{"router_score": "sigmoid", "normalize_top_k": true, "routed_scale": 1.5, "attn_scale": 0.125, "tie_word_embeddings": false, "learning_rate": 0.00437, "beta2": 0.99, "warmup_steps": 200, "decay_shape": "sqrt", "doc_mask": false, "train_tokens": 511900000, "max_steps": 3906}
Below are experts of layer 5 (counted from 0) of a mixture-of-experts language model. Rows are named router (the router's row for the expert), gate (a neuron's input weights, with its number), up (a neuron's input weights, with its number), down (a neuron's output weights, with its number) and show model dimensions 0-255. Each number is 128 + 24 x the weight over its row's rms, rounded and kept within 0 to 255. Numbers have three digits each.
Before each expert's rows: "comes after" lists some tokens at least twice as common just before its tokens as in all text. This comes from a sample of Wikipedia text that the model never trained on. Tokens count by the router's weight.

# expert 4
comes after: " the", "-", " a", " and", " of", " \""
router:132108130125157120182070132123073160103073142135108139164158175131101149140146166121120148136063107145131125175147108107101105151127144103114106132160095163120136099124123110143135081132129138114149111124159159104106113114160098141147120128113109106132195149128128153171126138142100088113113133132131151141130129178126113172121101146121082117121116135119130115156095138150171120136101102112150107134124108155123129127131141141134089147126130141126065128122176148127159093121118140142116173101087154120115113119166108149114134131102102117140129114125120111105147163138149159143151143067130107126135117125099105165177138161120128089113117111120162094136122109142106131095158142105138169151142182133098087100140165145107114107163103092151150125121127110114075130150150086
gate8:114128137113142062129131111096119106152149137120125081100132126161151169106123176113158126139133119118158097170156142118131119112123143121110079131117113098125084114171136119124100158117152117129093100138142150153159114112158101170142114144129116164140159103144095150172104141100142074120125134103153129154127086110136141108125111070101123128123140093113173109139139120112096093106116101122126183108169098098133103111090151111108135103103134122178111119180113148136141103155107132161135126178120110134107118093142145111082120101132127156072091136160082136130124178124151130147102148109159110143154119122096136158102119115116121097135105107107164126137116137070162102163113144087137136099148116144121091126155120134183081129135113132144131099160124129121118148117152099
up8:142140108167088131114161131186132105156141108103141103129190092142141105134194098112100133130139111102085145147133097150110131118161123090105169134141116161139145115132135124149080143144106056161131104089151099115104111083138103154133116123133141121113133121129116110128120115085106127086135121116122146148124163115199164153166142106142140100113121111130140129116138125123126102134111133182157179095170059127137161161129146115138160111102116120107135127114110145102101096097087135130131116108131125132135134104119123119146124143145118114136089105122090152130136134134120114135119123108102174131140143078115151126135073157093102151126152130131143151119117102110066104166130124147085122105128149141112196110101163121120134165172143120116122117120162119148154092111128114
down8:099149106141124087142115120112114117110167133123119107150085075111165094143156114103092076147159127115152129132116142100121119123123131106099102145105150126142120151124159093146156157128080161122168131168121113107126123132114127109165197107119120138118119146082120131121158111120143124149117070164116124150135140086195106157117115092118158148148132118087129125096170121126134124109144132086149126168160123105109105151143084115130116113143141114117105138143176147092107155099119148105108109102170137119137119082164130107113170138147146073084095129191166159112121184115106105140125126129176121124131118095158123108149116138148147143180113120087139103129156129104128145132140163162099148076148119141121140142129148131127123130158118104137121088152122109134166104130125105
gate9:146101114067149128144160128091117143103127077135195141157098132101126124142132137109128071114130091106171128104142112166143132144114107133123126096138170137123083126149129130144121089138110147164123136106105130133132099095132146115136067105145179091133121143156156089112125122163086149141160106120133119101102097123151109111157094128094092106089141139127116128138166128112075133140094099108116101144138138135145109117101174147134093140104135132151092115149124128101151132102135122137107122099127144129143108119139091160104105126111147140146102119135157173126140188132088119149126144105113141111139163121109106122148216130094146151125140118128131130189088109146161137139114139126145156092143143125090142109147134134150162089133120145132189094110163121142141113179144134
up9:111127114151126108107140132091135114149110083116140087143113133118142159134101131141119152095124130127118139143166134134100140147126138155136143119116127126138126162128125110093126125160132111120106186134115127098151165122100106090149140126129135103070108126136135105113122117079165159171127130061108101111135146111101142148162101134111112153145169134130157108115195170109102119116103141146131109117110082147187136145099134153132102085176142134142112179094113102135134139155147123130126108122142095118140132088156144096134129098124142076097150133181128096145173127133163138113127103137088139109171115111103122153100156119159151110077125159106108174122080113096088090139087158155114140102109108116150122116136106113154096160107128161100160149121145119159169091105128152
down9:169091148106124143137166153086156164143094135123141113138130157148133118147085114095120123082108099081146145151134117145113142145129111109157143123122127138094157163147115119103091166127135164127139113121111132080106097173102150131121120154143089125143126103132093129165137123170169150096142092127135131120118155153117126065100159127125109093106120138092111141148181140182132143132117110127168123112131129172103127123154167156121113126157141118152109140163149098096154170136153104144121118111150134114139114121126125091105101122141120091167160090142175106106154090110134122154173129098128151144143159158115142130122100102099115100125157150158167152113128146118182137143142162094103107161118140137117075143154162131132149152138061125139143141157092168156123099145115130
gate10:127147131142130126155114143145170145119085149142146095149106125190085143092141110181151134116106111082088093099168145120132090088108113124136091142141090137135119132088125147181136147138138108146098150151117111115102131147118134094148117132140137095133129136160133125152079173102112120160125128134144110145106131132110127120088101145165129129091114130138126108113143112125114095113147135113110124164119160153132121097122122127110131112143140061146110115136083119117159101130081158101109169105141141108157105153112132113128127116088128159138201070119112156125167140105128110149141126107145107090106156135091146130106102156139132138149078108157146119125150100154099122115092145129117133116162135169171104118124103076130206121119149102154152106153156106152162130096141131
up10:085159147145126153141167147143120116097159135133142162124124112166111104084113140116137170162127103126123162124127139162097162114121152143146145114106140173153106131107162143155125145185076130123151198141139120138113118131137121089143126103146127126131108126178123110101134124166121104126140104111088121084124120122141182193131133129118118090135152117135143110116116174145129137097133139111087163118134146125116132136134161120136134122135136137139102111110134137125145107076107130122097161102105132142118117122174122149121135138129156146125103118165118114151200123136157108119170131124095119127111130149113087148148155097104162097098100063148142117155122078130089172108149155077123099123122045120135108174101119139144185106109113137091158140138133131121145108130111126
down10:133140142133113111160129115117121121181159135107139147113110097118148109150120085116102173137128128121160121158158139129153116141070161117121154146144128154140105136129101125143104099129134080124141134117128121095112138118090161179094122114143128142127080171143179129146186108099090133121121102113121126097108119142153149109167131112109103103135130143138099137095126179132134127146155152181104167134164093115172122105107118137170148126193119158135104138141138104076166160116101113165088121120132148100154139108162118111144127106130112113156116152093093169112098162090097119159110090168102143123129142184158141096088078097085100130105143111130162099132129128153121139129100111121130112117116083091116125103127129117149121135157112134108131116136121126158107162098094114
gate11:140102143126082105140150113113177120164102116095158122123072147131117135097103152132075142127124144101147123106077119146108131113149125113117107122115127084121112156109109144099101085078119103156162156156102111112142139103090111127140078125124057107115155126107101090172129124133113146115116141111143156145075153112131135135135136090089114103144095111170104119143131138150119148102117132120139133123130181152077094119075180102131117151137106117144102140115135150150119115142116147146144188150100133115095144146129098086078096138141104139126145154140144144142114136162152122175122148093153138112128150134125147125144113136157099116145118115112104159110078124115154102104116161100119104106135149172146136138133143136150152110188134169116168086112129126161107119158135112
up11:094117126148142144106139121158103147118125111124093107155089130125051163116115141105167132119127069179091091118170170140120119127096096130137116155124147140128111137100166138097112117165124121074154117107082107096164115141135136123142090113102116105117137136110093156173104121071137099104130112123148118162107124123109130135130087090134108138102127103130130104118171157154139164161116094103099108095124111101132160122121144105123070129148128107146118139148119166155109127112130116143145132132127086151128107156150181136164106152151177122092120108136135135144153133096148173132099148123125138136128101148127137120117113105119143113137115130123126129133109136170136132086071161131104131174116090119121196146151107131097149125103159093148142131176154158125167117103150098
down11:109135163121092108147126131172099086145152144138151124135152150140128103139147084160107145119101137122177126142099151134097146173142143109093144140169148129148127094096139123124147073097127132132140180146140122178143133125133120121087105139104079124127135125179160100126128138119125132130104177172195116102117116175124112144172112114134168128121153138084182187105071126129111135122164137124108114137118136162133104118146161161177156135113121117145145138149126083120103143147143110097139140145136138147140125122126131110124137102124150092121110117103101175095148144145119137087161164115125117122175095133115146102152122124124171144100134141145132111097121121138139090126130124117157153178141128115099096137115111110137088130169089122146170136101098119173155083108103118

# expert 2
comes after: " |", " the", ".", " in", "|", "=="
router:130155101090195184116105138112172107115153151140077130124103105141150137091114106115112130123115098113118146119118136112126136120118123140116141117153106157129124143125160139120116168114104080166116125122089079151159127113143106102132130098103130137111094122130146112125122102136118148127124157154133151119170163139156146166156133141164153125133125125164163095145161142117138123137127168114075123085141124093187095138106114117155102112148121158132148127151109149119131114166133098144135125101152148110087123178156164098108096149097168125120187135089117140177178120112128103101150169100128101110145124137132137101091139120117125168141105116179093101107078128068101097085150148156122149130130105132103145141135124112133145144128108146130113133162134136141144148096191109
gate43:137129096131110118101113114125136145078181149149098123094138142108159110111110089145142135121130122131141098112128163104100126112096078145117180147111098146127133102115115138114137130140103168077114148117131108131139103125113109162125148110092153113118124113113156158138100137107123131087097158127168133109140113190110128123154127126098155102164116088102148102138116120144128138147103178111146139149078132097124096139131107139120147118116124136150082112110105102142151107144136114116129173110152180108147125130110164143110165095132124106123099119098114138143137113168128130160120093074173090136113093122138106133141086133097114110160109099154096130094110122095138086140190132138111115092094096126118130098125142093149144121146104083215104106146154189150132139116136142
up43:138164105157119166119179148163179168142142171137143088105112101114187113087106122120132133148144120091156129155120150138097106148160124113117137142143164158138132110189139107115115134129104125137164180129109135135137112118151160107139148143074133174038181154148101174117103154132097117118155125158140116112145113157078126130104135122085133123111111160136096117131142134103150116168127125157169148122156087100131114130113119151170099093098117096138135147164119109122117114134138145145149136111094136100105130114098152112117098123107112111114117105114133098110162162188114144168125129161117128141107150118152125094128136160087153157150135106154162144128142130127086152102108111155140144107117142078152157127113098107127148123125121144128112106155132129118175125121125095
down43:133120109163114111149117106097140153104151146115142147105185108149122126107095139157091139109154150102144138129119128164108119123123097118115160097108131134115152097113085069114094196175110112139121117142122123130117177122123110098147113117116139148107121103105116084136096168109133132132158089149140133139137100110121122117101114108159141176139123130133165094137125163123140120168160146133137115127145117119153108145117114148166138119143136122140099104132118086153134122171147139111115123145113075104108110185087152121156142089120152170152138126152082117133097175159118057108121132135158106162100124124112161130092171154166137092172110116132103127132123121147144147117139151148131135107146111103116142141102083174112073138122101173097136114055104137135140134131109097
gate44:169156125100130160096159108158141140081136186121080147112112098121177128143156115135143137124146122152141131143105148098116133117162121151102116134127132147095140159161145098121106164114161177102118168176145131121116144117137148103123134133077122148094102103128107123129151103090123155165083129174130125120115150102112137143153081119116100158089124124130112131155146142169115118116126113096128152111149126105165131171093134145175083107133163118163112130138116140102119129100128148122167141128119119075106133172134119113079116136151149113084146126107105104145137104147149120125126138106142094132151065129132109109129082134089128110100155072121130124114113140101111167088144130108109109130139124143170135121112126143143156147091083130168120142137099116133156191068150122
up44:127088109148089106116184125151131165119124098167141147156135099080130133095109121146152116155126096126123138106148096122083123117094117098096138134112129153132099180115142106136126141128139133069131133143143113147094159121138081111161143138140153087134134066134089112136129124078102097158143096090109143137121103097084143139110156134133177110150114095159145144134123072144093098112110143139122129086135124130119116186121109136100120173173170150101137114135150138133172097078092165110153144123110141123140081086094124080124130136100112148159135117123145129156135108121117139102136103142151115089136170120116132107086117130138175128123084106128164090121128133136126132130123110137138146155122095147106130126116151119150120150133079096123093110133132157180114133099159120
down44:154105148087160082125166133156142121139140126130138114117147102135117120204111132105169122113117132190109119126147112118139119118152133163107135137133137164125164141113155144130080162109105156124140097172123138142141128111129123127134136133151146082117100141146163099113160114109152149148144102118108100108115127097151096153097128144117075125085136107122122088101128112139114135114183126102132112130121125130132113110137080072105111118114131143137108132128136123116105136131099132132140166127124147144141143171188100096183176144133109159116117138112165146179118094139141117150124141146140107121148105136098164164100140117143127109128109105159103192106163108142137094129137187129153098165102092107114164090087167121135127146087134109145143160145137122180148117087092163
gate45:112168131118119099125124136149128112116156117159110083085136128132129096143177117115157135098116154127129122116136131126119118123145160135130160125131080120149120138148134108156092116151069110085060138152116111151110143146151141104111106079103106148136106097159116164121174113123143155145136146145124081088107070166127128167115106114088163094103147155123164104131095123125141134125132195116171100132122114083156101106151105132170141127103083141138117136165163148110141171132085152153119158078115134156110143111126095142135110088142133115126177129145161162135128070137088132107101119128134129102128146149122138091107141116124144098116121128142132118094125126120116153115140145151115149138137082141148090138117133114068126171141100148139151186148101128099127136125148150
up45:162112135153125128124183119152090167168127143132105147177154112115110151118172132109095093139124134107110128149139108159108128166152117162133124091127170130144159093131132121148135148125119145117127103142130117136111129129119146148138146119119137134114107138178153172172168151123108165157149144183163117123166112140072121150128100132120116122112128120128089098115097123179159127111120087148143094101101144111103141121156130148116108161088128159120106107117131117135106095125195098100136100082167120133109104112120160100081141129106105114127073124102093177118128113135150138180141116164153125161140149092138129156096186108159101117143150127106155117140136149098136099170083116148091178128140131147111131131135135139106105145143127153132135138138086087093096109145103120
down45:136155080150101108075146138149142114142148107151157087085107146161119142144131157143147097133131089139108145134143137147109129122139135112124156139120130124131140146123163082133111127098150133128100165130161127098117100132136132188135088165155103124097113174154136108143108135111161144139091123154128181135162097149101175196097123125108102104131175115116118144137133118152148138169052139111138161124124139106103105152120144154122174113160126125134100075134122150110122121145141106145120127138119101123168151152110130173155129078077152167107146093128172103159110167150101087134147089166153112127114113144107135119170118147115145092126140162090104135116135151130105140090150149107126125147107128148112166093080113098110155131145130089124151125137109115132109113132113121
gate46:133139122121135119141144144121138136171169104133127131114105128058133150111152120104110137110155127147111107115134125154131117164154129104134127129111088093153129133147201177132087130115143079164120138113108155119152096121132145147080083142080127135082141103132133173122132108147131152099116146117137146139106094149153129142133096105108100103186143080091136103122151149156135120115116118149113109113145095094154156099145132158145084161165109130087086108160173136094119146104133171164130115135111142127111120124099105106112139093107161124098152126053124126158176163150106117109130161112132129151138107129136114118158138157142138115122136160164116160171117152124135143138156134134132094153110079081175084120120120134126106106118112182131111139127152096107135124127106104
up46:119140177102125203101129157138163151127122158148164129148081138128127156145145115148110142153150135181104126102121147127148134146111117114106136107163134127156111111116131110131150130120116157176120150088171143171111168118160133139125148105082118132067125120132115118133122116116117113143152146147112124098107132127101139091160145112135116143116141144172178114155140163164123115133142153074112144121136151153176132119134156153142126121095097067111142160146108119164096149077174127124142106131093126140145111149150152139114149130091124128139120150121130066109117093083133152152155100135111145119097132166137148103149135135168142127145126154095136075120090105126154152065130140127130156090130129136079163142101133078119108093096127117141112088131156152106118152144137116
down46:138105113111164120114126117150120134136116136139126080098127161107134075151149162069166134122118173119125133090117068126147158131137118136086151138072144097132138113121136155152124141141145117120180133109149121165113137162168148126141156156152150091171136144132103098148154140156107158138143094093118149112131130147120134149109167127137143153135162120151140099112141097091144112107141139122081173140123139110125175131126122114124159135113155163119149153141138118079176104121109074115142132142144129086148128156097165141155107163143138132090089102100131154100126136116134165120154103208156123119142122105115142107122134110166092120152142082128149108118117163122125150127100085144142144149072128126142108133138142139149118136123094145106178137118163109107130088123182156

# expert 8
comes after: " |", " ", "|", " 0", " 1", ";"
router:139160108118112104144126122160089077120101126186165094158158202094095118144157108135131106143152136109141164110073141160112157135116164160137118123141157109084143152140139162151155097110125150165084120137165079137116159153091121139094090122138113090163122126137109141093160111110105111139141141168125135154111109126150163106117092153135143103142120117119110128123122142151121065113120107166125131144128074155126129151140128122122127142138156133115131175156152114168119155137136126098113143128094131176163116085093138123144106158087145152128140102163113101142171110146124162156131131115131116142142104106143132114110137129147146093124128121162135151117156151106157101130120112134141075113133164105109110147174099148095125137116105170094132083138147120134158098139079115
gate43:119137120141083168110143129123157105099137140164095186126184163096114130105118132125133143105143132098114101119108152120117132188111168107146114077124126111131092161101157151163099128109132142177128154120164170139128134086136120139147147126142186124150127144116105089151159143083108099140119142171129119141104147140120150117103108144090164106108100065146116121160150116134107085136135095171117124117156127127116135124142163151090140099184101136141122119102117121129130113121109119140099145121101137082174116105139117160131109111155146153167123090116154106094154113121121152124097172158130149115158161148106135115092180117113119128152133125117136129146124091115141098133127122134156177131127151115098143130091139139145130145153132155092115157080165098132124177083094138
up43:142074147149117162119124126147138133106162124113124100116097108107126142144143106130145141104145103085176100135127148078099126102161132124119186118106137135140117137150117120126166184190131160120173088159091119082148098136128107148122141106122098125111116119166140097124093105132162109133076089154173127151142124098131185120118128122106102124131137085134068111125154107070131123105109132139115075106143140117129132094123156160131151126132157105155138130090107114099144101148115095128163101122132105172142138128167149097142168139104148154089157134166113137120135167142133118162149123148108103125142108108144137110135114105133133162092127116151151142123113135119133148139180082155155123130093127165154128124164132121107119110125164096084109110114104096139167091126157122
down43:102078158158157141126106134103129114143077170171112118170090132092141116126116157088153150116099128130116154113131099107139156149131108102078113118144121165168141154161161157145131149113141144127100104137105125115136120148171136110131121152130130121155105157131116115105115119170102141165161101143115166105096122094133131110130183124123098154093146127086133131136115140106141131127166124158139116103143108169140119176140144103198140170156121139101138134098146115155140146125199127149127139091113097143109128171091117148125139149117098111101135115108127102103128119128094125126132143167108163149157130151185116157199097088107153126096132141104137114141105117140122167101136112098134082125126111121144105159124093172092105138149127118125141100110116145121115149111077098
gate44:119136106104119083107174120155106099124102117085173126130133126123152095141175123155128153154170145111130138101158176131117153136160141162143147123152164134091102152129150095141138112091111125149118106108106121119120142148118132124140090103143143123148112142107129118151136139113105097155146134148137115146152128151128112091177105136142103157113148126153147128152140127141087124108160170141146159134106127147125127183147141106123101105147142109087137088096159137145141136070133138160145119091142128141164112105116116142150126161100134179144186088089120129073144103152115145075131142099130124089100153125128136150075170133129141164138180088102174124127188102109145136105081137155126144139151167117146109131146148113125134167095160149101144109090166099124121139126155114
up44:120127144141152084140122157142124123130108139107101111163123167101100130156088112140129108150130106130142119160163167137117144126152103147107136120086101133145115158119146156097114149090124127180134144115104111169138133166134125157104132134118122172095168116099142135126107088102114130107140128154114086119155118153063124067155108114117128150177153085095135070133143124100134178119114117196110151114113130093115125130153142122119126149117149160115119133133143145122153166169134114091091100110154103144117105147124118136135124116131153153153117100177126117176129106080168104098136119126177160115150130140124156139121095101151106109138136154122136121138144108091183143123122122116139152169150108122127093110130142095147136122120131152115105139062134143099089111170194121
down44:080148131151131136090102126119190127140102146133146122180143163088175089098134130104149165158153133135159129110159147147126148150140116117142159134154096150123139118135132144142094129091155100170113149152138177077132146100104109162112108112131126156126133098135145144160128130112124074135136083143102086145118145116133120135140117186166131156107127087133117102137111119150142129140162117151160142138113148104134124151139162115158151126158108129158143147136125148155152117098119147161165143097104056165136135147116168145124157137110115142129107129123116086096127110101116220075119077131134141136112140118164114107095107131138149140140154144137105107142151123112152146071138165138126124120131116091132089137127105104138122138098131159160137191130120134120135094095119113
gate45:096157097091119144176126109152099093131142123180179118126162148112144131128157127112095153135167152104134104130145109135106160159140123155115142161089137148126121120119108123124105120133119133128131071127134153112082129140155138159149102112127134144142090131112125178154123117074124164140152106121117131116143114147127131114077111145091109128143147147132156095090144151182145153099132159090177112139153099131180136117123149120107177189111123110128159136161121120150105132181130100161159134151163111146109107119107138138161119148119132138129121121105112120121160075084080142114114170110126118138177141081100140144126165165156100114133105124173088134103153139105158124116131117156143137141090132082133126087082083116138133138127110123094099113133138146136146164117108103
up45:090148134079114166124114102130146115101111157129135129137089105146136114123149129153086120114168146147146089111110104144137126144117142119128118135096133119117159100118130194150142159131132155129139100164153151085134142153107113124178135162124135111119130166091115130146106125155138158158140107125112118121117129129135129153099129141128171117106178116126135115120104132151142112091119141095122113065136163045175121117116114135162176110147113149137132161140100166147108136142140118141101126180106118165160195158084113140086103150110138129109193089131139133137119134083119116080130128121139156148093164167093102105116137166136103076124115122172167128158127140130143147156137124146144117143144140131108080117146152119096116130105125143140123088103112130125107162152121079
down45:123166115167133167128139115126159133103128142121125112163111144122097167144099185146136121127143146160143099151098109123149097142090089114156133149148102113121161094133115109130119154162104122134153132123140114102151082103142134150062112112164137155098137130132135141101114140116150105131155109127129141110118095151100118061126109091104146107097150120145113114084114098186122142159161176190132159134137152162156132100119130116120140126135136141143097132205095110156118109115120163101145119152139099116083097101113133147177166129117161174128169090115126140143139141114145146148139104135153173143132101127146166184103126105139107127143147145105115126142109118190157122157079137128123119156162153145108122144114117099160121133131120107114149106109138097137139085161145125
gate46:167123145158118114154109156136120128145108120177143145111189119129119120167133124172125151118087109143159095095118133125125161123174119099148148098133141177163134118128084158132123132139153130134168098155148116149125149142141142147101118118080135092151131146128121087132124096125092113123133138118098120135145109122181131108146095154135086119123119125077151102139095166104146138145135142111112090170121152095132084126116152070126126151136132122115200110142127105134123130120113111133120164110100130120143148176085123153176102119135114152136151111134120111098156173125108150130143153182121124162157110101093158115118174117150117136094123154124104100130124148145151099150131144108108112079093160142115098112123209131112127151109105121150092113119109114146097164099129087
up46:144121122114129122152101126133152096150152177112104113109119130081117127146142107109109083090162107140069152081117130163096114122133089148157109182085145097119154085128133153082167129136137136117110164180123106137118119159136079110103128142143100119133178119109139125115136112080107114143133125093110139118140147150140128168135162138162144087140099105121149127090150130115161167175136130086142124136126146142140180098148130103144125140131131122139126175153128128136139129142123093124105102086120131136137137104157128162096085097099112088159129134149132146156081130142182119098099116101167133108087104112137123138161117134183157125130089086163121149108137116139112100119155144147127117119070122092140138093114135074142107105139150113116158119103131106113103107108143134
down46:135089154123129152050147094099128151096126141142160117108118124122103125127123134118187097154139152104119128114142198131138138155132117147152122099124139103138107093149138116123139116144153121125167091099140124099183102157124128139130146119118154126100156117147131145170104111090166154173130149127108106092151106143146128115142133097088144117124131134135080129146144113081142139144143114140149145112184146145145153137127104124129139110119128092165124153130037144131085126092102117116143169083135128087128169112155136080078118127104148076118161109100095126083143121127145136092157146125123168132098147161140128124088148173119113141139139141111146119179094118130098116130101124120151149144095130150158122118142128141126126113122118076101143139136147092111088093117144125

# expert 9
comes after: " |", "|", "2", " p", "3", "8"
router:087095135114122144165140125138112155171172157122146145132150139145131091144156130156117145123156124124116068108163149142178151115170137095119119134144131093118152117113123114151142092175138113146139161139118110129117158091136123123130159145136119107108075123157119149092190133162131124139140109107119121119122139169110133114170185087125104162144095165164094135104095098110108092111140103139171134129096111113101132139055110140118153131091129129134143134092097112149100113133167139098111119127131103103108165118120138131147121152134145096083144170121106116150152125102090126118122124176157125165141107126129166140074077119182125165173174161128109127114130145136116115127144168120100117133108149159118149106118111126124129128121099131090164133105138122157145131124075110
gate61:130086143130136165189159178124127111099123130105162094132123120134181095127148144103128150096164113180143136127113164123182156100131116115158065156138116128100134114112113149122142123120115127145120152129120064102092145129173127166116154093118133158133126118145149113121143137160110178128088143133103114116104114147134109166085118102104089085104115145143111139136150135110156103133158134116093172148135142136115095122108083116119129138125134122087101149099132136161183110142086152148118141152129119126102120136130130093093128150104066117113142099111105178124123161084126131156153149135108153078139127118147123083111162106150106113140113132079126148116136118091140124134126103091139120090125149164078104109117103135164138097095170132156147112138113157140119125135127119
up61:091088148126100149104131116121141118138153130109086143066098151127091149100122091107144131145109132122162126109126174147130165099094082132142095151098157079131107153169146128131140130165112104128155142163129101109074125137117107112101135112171111131100106126123135115150149086170148137122157144096144163152160124155126095108182095134132154142152116164096135147100155127115180154098144155083082103082144118123104176125146130109086135133141105136096150144127113135140127129135134123113128105131109086129074128120142107094108120113146114167103108118131116126136193117177130137097131134167162102166109161109115125154106101156102102129156107140140133110093148126123113109150148109111142133128118133068130152154161146135128125129098121142167126151157130151098090107145099158
down61:161112133139144144078128124091153123140097141078150122153144135162131103119130151114118109126157143121083110130148092091119093108098128098107143081115157107181077151124114156124119157138125091140138128127139163087105171160172125116150145099119139159118104108133135119155069157103136107135138101131120119123107109108144129107177119179122108119141128106127151110140116116107132108130134108139123092118175176111072137142172106125152152141137151104136132112182110132096153160124087130141145118079141173152135039127105131120126131138147152101148153106123134125102081151110119116094131116122152145121117107178139120138114139147159118124117136090063098139140134127165128115121088181138116098137123118120106129109153088126167111121162126127129167139100148119101151117105093114
gate62:122158125121116151142123089112096148165136099139140132149131153130141136111145203070117087140112106074146143133114149120137158131174142113141114114088132104112142126092106112133165134149126119145139168154114081125133152176123160144150137095161094145105121109149131123142151135114159164109111108115141126119152167122133139115149132105130139162146118121134109110131106075091139127100095139169101125173145153098133146122169112134143107116141096151111113132137143167113050133146190131127117087115112130104170125141093105173091144113122138138150140170170118106135120112150134166131092137134146125123143171138150124113097088129150172116168145088107137097115062155123129134147136137085065103142127140102110102124128141135109159116110137155110167132115112115152109128089117110
up62:123138091145136136156116123079158101112145166138170128148156136125149110139134083157144092103165142116129127147126136129142106150105137126172113151111114151150100123091162121184123161095134144118116152105190162169102077149150071117180139122127143161138103091152102089128106151114124128100113109151156112116171136078096086133150114157108121122106186134132127112136114118137108107097122131113119095111121149164181120121128099139112150136131152124152151141129104109124104120129123115073119158126123165114159133110106116161104103140139091094116101141119114146129110131082130104126114129140107102086066174124144121133094131103113112111122106118138118165139148173115109123081165150105158145095138166163139164130127072134109121134096124111110133121104175111115101135113105110
down62:117130135118131121124166113121133104121147122098153111158138095121159111166094128098110141132118112169143099109151111102156095134127122164186179145164105117120106095100119152171136144091130094139174132178172152103148130123149142114122157169103155141167105138109114139106110154101137082094156111130108127133122126109110135098133184122094117097116125101130124188156164130137135112142113123147166124110153110142123141107156135131115097128124146140164146127131177108127113142126120157120132095154133096145156140140100138130102145098178120134088127137123166140143157143118154149124122159137111116167091092101155125120125133152122135089119114140129125082157132137088138108116154124158139124140070115216106094084124093171164132171143148105110117165159153104136141146140125089
gate63:070102137106115133140134089101132119108173108164118163124120128136118126093108168125152179190117140180147096086147167115134164113111112111114095153140117118123135120142106124104089099154138142110134130096116133128068137094133133117121183126149091170117093079103121094136171124109147122085155140137141125125091125098112151111134112136139128146108109131157143141095133114182143111118148111140159154105160106171093143141154111158166114109099109153101139107090104128137143157136126157085126136133147109096133127132142118097172161124086152129154157123107140119155140124153167113142150104162128128161108109126130113140135106165134114132155160188115131138153163134137125144126092108093113134147124157103111125164122112096122077123119134146129117127132124116165126063069147105
up63:143129130098137102080103124119098124139135135075110100170077182139131120119114129105157138090091134126128128085110143141138137089136138109133132150123117122145095133076158141126097101113099152147119114165118127129141113105115172093120139112157154162121080150117147142171129133148126120134109116106136117081127145159143149087171165134162130124132104141097111093121190132105124084158127057107136122185120176110100136102129155148137111088148100139122116110090096124113133124161099123147103129146145117132101121168124145104122123151089160098163137155145114099152122120153155164147146128145131102168148096079095084138076124126148117114094111141113110153112118107144122122093143133142115118096096134164143160134097131139147156118125122170098090125166147165131121113137121092
down63:084082109121061071159130134115131140147169093129101104154162138125141180150121133119079124108110087130181123112161115137140131088127115109125076127123103125157132133156144122127123084147125140113113100141187114108143132146122158107159090157121145115131154121111103143110104108120079114159142083161153108105108109156088125115158106158139093156088106124152120144153146121138117121144121142101120142117110128101115104154136121127088110131192158124141118119132114174126128124117105119169179114128130159138134135129108132134122140130123128120131124192086136079086093125101108136125139168108157134130104089134062123155114108140116126100139130150135141087147119109141096168097090140094141153083113132119121138131143120130112098108154106108139130114110149159115096082138104086
gate64:111118124164117095185109150096131132153151163129114142110158141121076113148109151101130150147177127111095162143155137177153124119137110108116141090086123145119129154108090118186114099123126109160154126138131128073119150117082110138093135108147134153108083143145082165134161082176115109153132134099158146169148154144145113142131115136135121133142117153130102112146094087136092133121142153138133122148134146089132158082117158153165128106145138130111109145122116138116106134148164106135103106067138144151107122139162153151154100132139125124113122142124145171143151149138159182181149152150131116131183136098126167168103086112131111149149117106148111150117170151170153127134138176145108102104093142145110097129133108160123144096108110160147113165107150129148117158099119137
up64:184063125165145115108093131120116108139071148107110116100107090131123122156143146166092125139164147095140128118151122102116123135111146112117091099116105110130112139118129115152153097059139120131138148125091152118087105138127119113121122139148112103147159142125107159117171154091165101111091140143159171109146094094119095155101138125153117152145111089118115099087114138120125110121140173114140129112106124106181067129127139113139113134195109132144134127146138187141109115122145131103124114097120125140123155118134133136163091157113102149125119079111100137156133198079135117124135139135137119112129141143112098089113160132111136145142119128123145148098155110133089101138149143149156075090133083130128126109125116123169117118070159134137130139091164119142158151132115072
down64:116127088123156102147111119113143091153119072082127133124141160145095148127119105168112145122161125140129163121128166164136132118153135124144148136128112172178143054131134119140102151139100129086112111109121082137169123129137162140146079074151155091168095164107122133124127140122176146141138112085133140101126140134105136160139097142158136138159119127134131093161117093128136123131151150164128080154145108157130140109145138098097107129131071116126109104132165124136127148133104112121137117138144113143104127142160116118162162094159121132107125115122164152145167093151088147172136144142116095153160134141136152140179108125099120093117140084160107096099127112153130153125115094128110126135104170151145183108112157106133115129149106103129070149156151119122124075084163099